Below are experts of layer 9 (counted from 0) of a mixture-of-experts language model. Rows are named router (the router's row for the expert), gate (a neuron's input weights, with its number), up (a neuron's input weights, with its number), down (a neuron's output weights, with its number) and show model dimensions 192-255. Each number is 128 + 24 x the weight over its row's rms, rounded and kept within 0 to 255. Numbers have three digits each.
After each expert's rows: a language model's description of what the expert responds to. This comes from a sample of Wikipedia text that the model never trained on.

# expert 34
router:092181149136145121112105151115134100098127150126136161088170146145119130128139111139130150151123153094146140120157138116129127158134137133117112119082087165125151092094142142122090155121162121
gate0:178121104158145128094170092118093159148109112157110107139102180106129142136180144137134140130111136136137147087157145096128125127129105174055130096200131158125084109151126174080137095120139130
up0:108133169093163110181090120171132097136123137126121113108154107136132096134085110106120121142128153135134135156129112105171152165136137093138108139111107138150129149119171125135111112169161134
down0:133123145134139150175137113144112100139153124145095121148155135125151123140119139128123124127144100153147132149120168132191139110141104138139148160149093200118100148127117153154088104113084126
Description: Subjects before auxiliaries. Subject pronouns or nouns just before has, had or was, such as it, the album, the station, plus percentages and table numbers.

# expert 33
router:110173163120113113138126127136075112106124130152107126074133115113166132116085116141115133157142129135101123119106100134109118111131118139186091118148124121116129105143137127128108135085162097
gate0:122101105147132134149137126119135134132098143116123136152078108114126165135121063092155129148108108106115151168143094184101138154094130144145120179133107158161144121147132114143088131096142107
up0:113083107116138163146119141101146109130115130133148117142127093140151125104118124083132131132112096139114113136133152160100109147131158125126125142092110139144166118124116097125152155111112096
down0:133135151157100123109173105124163090191136130120157128153135142123154114127097119114138137132160180135149151125118124125104102116113133145143161147137132120105117144112136122136144100099152133
Description: Prepositions and connectives. Function words and discourse links in running prose, such as in, of, with, such, these, However, Although, often after a noun phrase.

# expert 8
router:103133155120139157090112110117114120155136114106122117145152175110137127151141166125141148194130085155149108105104143151155098089136138084133173103103140123150163131109146095112127136155109118
gate0:110109128113164129164175149140137178131117155109141143117135140127087094117095129123143117136129124108147146148065131140122184143167120133134138119159123128127103144125144122132145151161089087
up0:144096140117139112133102111090107128102172109158130113135119134112161126109145170119189069110118156144101169156156151128134137135113098117106130114159123120149163104086126094155129144148126118
down0:151069099115100113118113096069131121156127156140108164119194118113114116098154122126103148117151096139130133154169145126136147088169110101114106145107088095121142113150141101123085160146130144
Description: Sports league vocabulary. Team-sport words and tokens in football, baseball and basketball biographies and results tables, such as League, football, play, plus scores and club names.

# expert 28
router:105109165167118122129081129134128097117138103150125161162120095141114144132094089123139121130118118151144129143120120121118167140103091150164081126147120102105136167114139130134149149132157150
gate0:147136102122113131154174142171109148155094111117116117104089115115105139133139122132148114146151188109150128183139092120142151134137176118129137110128107099209118120155137168119102143131113148
up0:133130123081106105122162137148138128087116121171088161134138102111113161130128137119127108162173095102154076152116103109130125121102138101133151157174121077137103104152144165091082168128151142
down0:147100104124120112101146133079164110139127131141124177128130121153161138083108138121142161112113138108138094111124142119134161162110135110121142138144105138140108165153107094130155127099100139
Description: East Asian name starts. First syllables of names in lists, mostly Chinese, Korean or Vietnamese surnames, such as Li, Hu, Park, Hong.

# expert 46
router:142139093117182137143124154144135142136156157136152146124099131133140105113132092123107116109140136149116116123151139128173155166128116135096090128140142157154110136119094164121132119117137089
gate0:139124176109118134121097115143083140123145113121102187101094114160099129135117118141142170126147130123085128159138137159142102161115111131159117106097092100171118129126178108187122120126115101
up0:155121114136115141134129133153150091147109112092171091149157121126142111175115135154119109153108093166109124145154150127131156127134125181099148137142174126123104138098097087108136126153092128
down0:119109103130146163130161128104107104159156156092122108118147096126105145082134105186097166131142141136116103181137085144166134145156131113129115141147163141077161119168165160102111117121113112
Description: Word-initial consonant clusters. First pieces of words and names that begin with consonant clusters, such as Sh, sl, bl, Cl, as in Shock, Slugger.

# expert 24
router:148135119135125107158141141128087119092149122099073135086146086144107109120110112153136136129180174130161122119139140136114157080161154128126117127153107106100141115135122098110107158095093103
gate0:135194111138120080140125101108128123151152135173132125154122116121141165144144121124182098120150143147104127112110099092102098132129143112178144140147095120128118117137137079121131156180104163
up0:071141151116127131140120113114123112120185118125137101087170101121103101159105119113123153111135136103135097122124164088144076149110112132147136122122178113148094113166157093137166162100136169
down0:151108126146139094136152095064150146123106113149159070114115111100102113105121124128146141140092092146153138158141108108100153135166119153157127120116091167143121137153161143132145148122139116
Description: Numbers and table entries. Year and number digits in tables and lists, such as 1640–1648 or 14,946,700, plus list labels like Population and Minister.

# expert 50
router:147099136095111116113168108106123091096162118119105079157116119105127145101171126172117133142133176186154142141127101137175118129107147166157171098141139122141132130154149161138073157095139142
gate0:141137133122111125115097092150139117131113076154184110170135130130107157115145151138131122158139111134124117122105140135167172118112129115129141149148148125138141165082167152148116113182104142
up0:111123137149116117120096148093158126147141102119130134138159121096098139145104137062142117118134108115111094103111157109137127140167165121139106127150157071091115142102143116144143135154113115
down0:144128140126147155154161134141148115151142134136139120098081120127126119144121142130104115097146129115109154136132122138133158095121122188105139128131166100154102115158165107154176140127087137
Description: Name fragments and particles. Consonant-heavy pieces of Slavic and foreign surnames, such as k, j, š, ov, and the verb particles out, off, up, down.

# expert 17
router:150102120090098091136149125127149083131142111102146134138147129133115125123126138145121149151146116098162100161146114125124139106133088088164165116105114105140134161160084162149083134134100130
gate0:129148136122111136143147111093140157129112156135175139143149158100166109150153154168116124083094107093135124132097129097120097107108145143140135116144145118087107165108135156161152142109128133
up0:116139100148125112118141128153133137150154083137156159192102119149108140117150147099135103138159149125101134156163099117160133136094145151093074135141142182147111129122087122104124097128133072
down0:127109148160131148107139119093151131146178109114164145124108134093183123147134091133151100128134144105102124113132136097172105120144128115122135137109082173161136136140169138126124104126181149
Description: Song and work titles. Words inside quoted titles of songs, albums and episodes, often capitalized, e.g. You, Love, Life, Night, 't.

# expert 47
router:102128168148139094080106141105137118173130178132151153130126123177108134128143151088164135097138112084115134111138185160137129140091124153119119133092126112130102143149147100154147098161101106
gate0:104130147159139139154205093145152134127158104167113123134127178114109114099130135142168106144107111104164127125153146138149118199103105124160148124187143101127155082096172163119136144129149171
up0:112079116116107153140112162120111102171145120121124124129136102161140133137093139093106143108119157101143132153122127137081128127142114085121117126112132122155108140125135122115134127127139115
down0:149116087122130157114083096173113102147137128118131151160118115083146157141127133091131109132161146145147087140157088089118138091110127119163119096064154158202156174148155150142131082188120088
Description: Open brackets and prefixes. Opening parentheses before notes or numbers, the prefix un- (unidentified, unexpectedly), math brackets like ^{ and _{, and signs.

# expert 35
router:165164170123107140112070098071113146143122139136136177174163119112124135081135136101116134129131124088080133128109114108154140099078123095123130110142148100092168128132127150120120149163126122
gate0:141116127135132141172123124116124165142132086123135135120102158117119165124121057126122135128079130116074114108107098134150156103092133137141116078148121130119135140142146144091162140147119130
up0:112122136106111129145137105133143140171156087136116132099114139079168118140159091145103142114113141134130132151101113120145142105084145110113171073161143084122133157138101148095116184132146115
down0:111088166133120132147146133137156111150144152142150117134107127075095145122101135112190155137152132129100080094122147166103152154135142158103133141112128116132100136086090158140142140074123120
Description: Foreign name particles. Articles and prepositions starting Spanish, Arabic, French or Italian place and club names, e.g. El Salvador, Al, San, de, La.

# expert 0
router:112112144074077121150132114142100139127128133123132100096111118121120156130109107134176150138125145146153172128097135112129174133120154138145145139113131111097138138196154101104145127134160125
gate0:088110150091125098113115120121143102105146125120117128109101074099150139102115104137146136163135112126179158132104115186101159120111096152145159153120131156125137143150160137106114121131113113
up0:118134128099136159124139101152140136130177162126144102114119147107151165125148147127137143131117134136113135085137124168060108154114108153133137133116119169168138144152130104118144106125094143
down0:133131164116123144115154098113125137158079089136126169132119107123117161098099120094142150138134085100101171146133119098105123122142156138140149143101102133155146148146147142176141117139137153
Description: Accented and inner word pieces. Accented or non-English vowel letters and odd fragments inside foreign names and technical words, such as Sl-á-vka, F-ó-rmula, h-ydro-xy.

# expert 3
router:128125112147141121164119130148110146135118117103109122184117174115136129173111148131147114160123147135144093108141126130087149157077148148100083105125111168113135119076108118125156099112128098
gate0:103089120153151146145107152134121124114180146153101136146145134089111131125096082125117099152092137152136121127141116116113146163073133142116118110110119109139113131133122124111139113061123145
up0:136161171168134141154114112106121116119141165117129124113147107116112131145147120169099107102135138165124157140090127147111128119103169186102108135122109113133131113119101107128171142141129147
down0:136091111138132063122101123146138104131138072105181144161141105121134112117149154130155149112121129116132141109133112151158147155143124106149136159138097178120127149174150176186137112116117137
Description: Word-initial consonant pieces. First piece of a split word or name, usually a capital or consonant cluster such as St, B, Sh, Br, as in St|ottlemyre, st|rain, B|ottom.

# expert 7
router:116156151127113128111174094145161119108110117160095142107096127149147152125109127112097101125127138142139151157123094133163157173165123099127139128147135134111144102126125078114081149117123171
gate0:146108148150120177135154151140121172121164146145114132121121129117115167101132156111133110174159120087103146088098116121167111142172117082143115161137136131125111138082138111135139135139123137
up0:129104143126158160123133143147144140101075119154143103129132103121117139099099147141149107128149099110147112089129142122123099115123136106155164169138183130112148133088125079125123131129099145
down0:132167165139111116153110179159114098150107109092144125145127121153124141145128126133145137146147131128145149125132096111118106152097113105135140138094120124134132095100116128124134122144122127
Description: Article title words. Words and word endings inside "= Title =" headings and list or disambiguation entries, like discography, Species, List, Creek, Website.

# expert 2
router:135147146164153125101158123126110165148137129135102129122159112141125073144103077135127093164127171141129092153118151089127160130116120119162167172142116136111150129146122127138125143110102094
gate0:088109097130110130090145121114135087139157112129138156160094136138106125112178149159079088135149171087146118158105122158091127134093120128138144171147102142133160154138139140091126120149159143
up0:060126079148136141120177163135112104117135110129152153152127094129103119142126134159104148098167156123141138136081130119090128116111107094114131132151115152081159118146129097108140156102137088
down0:130111120124110046098112139122115100143166108087149102150149135122149175111125155123144100102135108124154095097152135132096082158158159139168064095157146124155101126123157142127148123161110111
Description: Adjectives before nouns. Adjectives with suffixes like -al, -ic, -ial modifying a following noun, in institutional contexts, such as social, Primary, electoral, educational.

# expert 20
router:129112137124136129138121114116167123119145132146125102150112092118094132103106123130130110110142130142169150149172111157105132076147122161132151092149096127119163090155139116121125134124142111
gate0:146122154131117104148085130120141131117131109151116102111090127102104140129127127149113124122099119154102089102121126130101092110147103113110095101161124109117147105136151135140104140121119142
up0:184149119134113088107107155123134121107159129138117150143109124119123129160181161134083083159122149094128096067130131136107146097148097155133142102153100118152132125146128147110096123139137090
down0:135124170115096125084160085114138100094113150167092144108138133132124133125140140127101124166097121125123150085132117159133130128056139124140115115137057110191129120136176145128172142160161137
Description: Music genres and arts. Short nouns for music genres and arts, especially in genre fields and style descriptions, such as rock, pop, folk, post-punk, metal, art.

# expert 40
router:155133163118105103106167096137097124150177080121171123129167141147181113139138166131148143121124112102098130162146108094160124138127104158124151172097179144139086182124116120115139113108115131
gate0:067122123130103157191145130169108172116121162132156123105107140178135156082129087137142133153170143156127123114088148088130160171131127139137085119107135193125107158108111112124119194082127126
up0:109165127124087138201145135117086097160132106187194139143110116191141168134116117126137141138165125157131157114113129122114148137131119167172106142118144149084124139154090142121154162138166142
down0:113125105156109158130146159124103118095101134136127126120115131137122149117118140149137116141117167116149133142128113103102104131073161145145120102134138146119156111086137192124144103111133132
Description: Geographic location phrases. Location words in geography sections, such as located, lies, along, north, river, near, which state where a place lies.

# expert 49
router:143127142107138090123154141121097105100123150106103138130127094129088179114108120137112155095149173107105125093114118165137163107120088119147115076148122130121151097116165113107127144089106133
gate0:137117149125139091112168133142101105143161127126156148118174081173123146117138127079120132151142158057123186098152153105081118157142131116094136139119142123138106139124104131103125102141142139
up0:123173167102162093149133062156118140126117127155118119093161143100149139142114163112123132106153134186074097091118135185143103136131147131166186133140160143137146114140126090098133129123127117
down0:138170090136106147093124112143089146111114134072145120120118095113119118147110132105176172131118103128151124109129147118084101142154144121098123151177130116122091147157113134131131097091123119
Description: Coordination and Cyrillic letters. Commas and "and" in lists of adjectives, dashes in year ranges, line breaks, and Cyrillic or Greek letter pieces.

# expert 59
router:165157131106130148142138182083144128097127143127088120090120098153116126116124118139137161115193119116113119171152118121138163103082130126060126136118108140116129163138097141130134091106130139
gate0:109130117101155115134158138161106059132161087133145155131096089085157137127120124139151128090123111105093114121128114154086144144134117135127045142125125142103126148147144143114117143139154129
up0:128137163119109124119114087097141150127121139131148098142142124091086110130136140159121123140085115145142154099147155107113071177111137144147143115155167144150103125116106111127138124109144167
down0:100114111134123146135130146143117143118136115115092089085148147135146159118109120151158106107102115081108116143125102157142180137145131148121173149094125139118105156152144140143099110096109124
Description: Passive participles and predicates. Past participles and adjectives after was/were/is, e.g. died, located, known, required, charged, due, usually followed by to, in or by.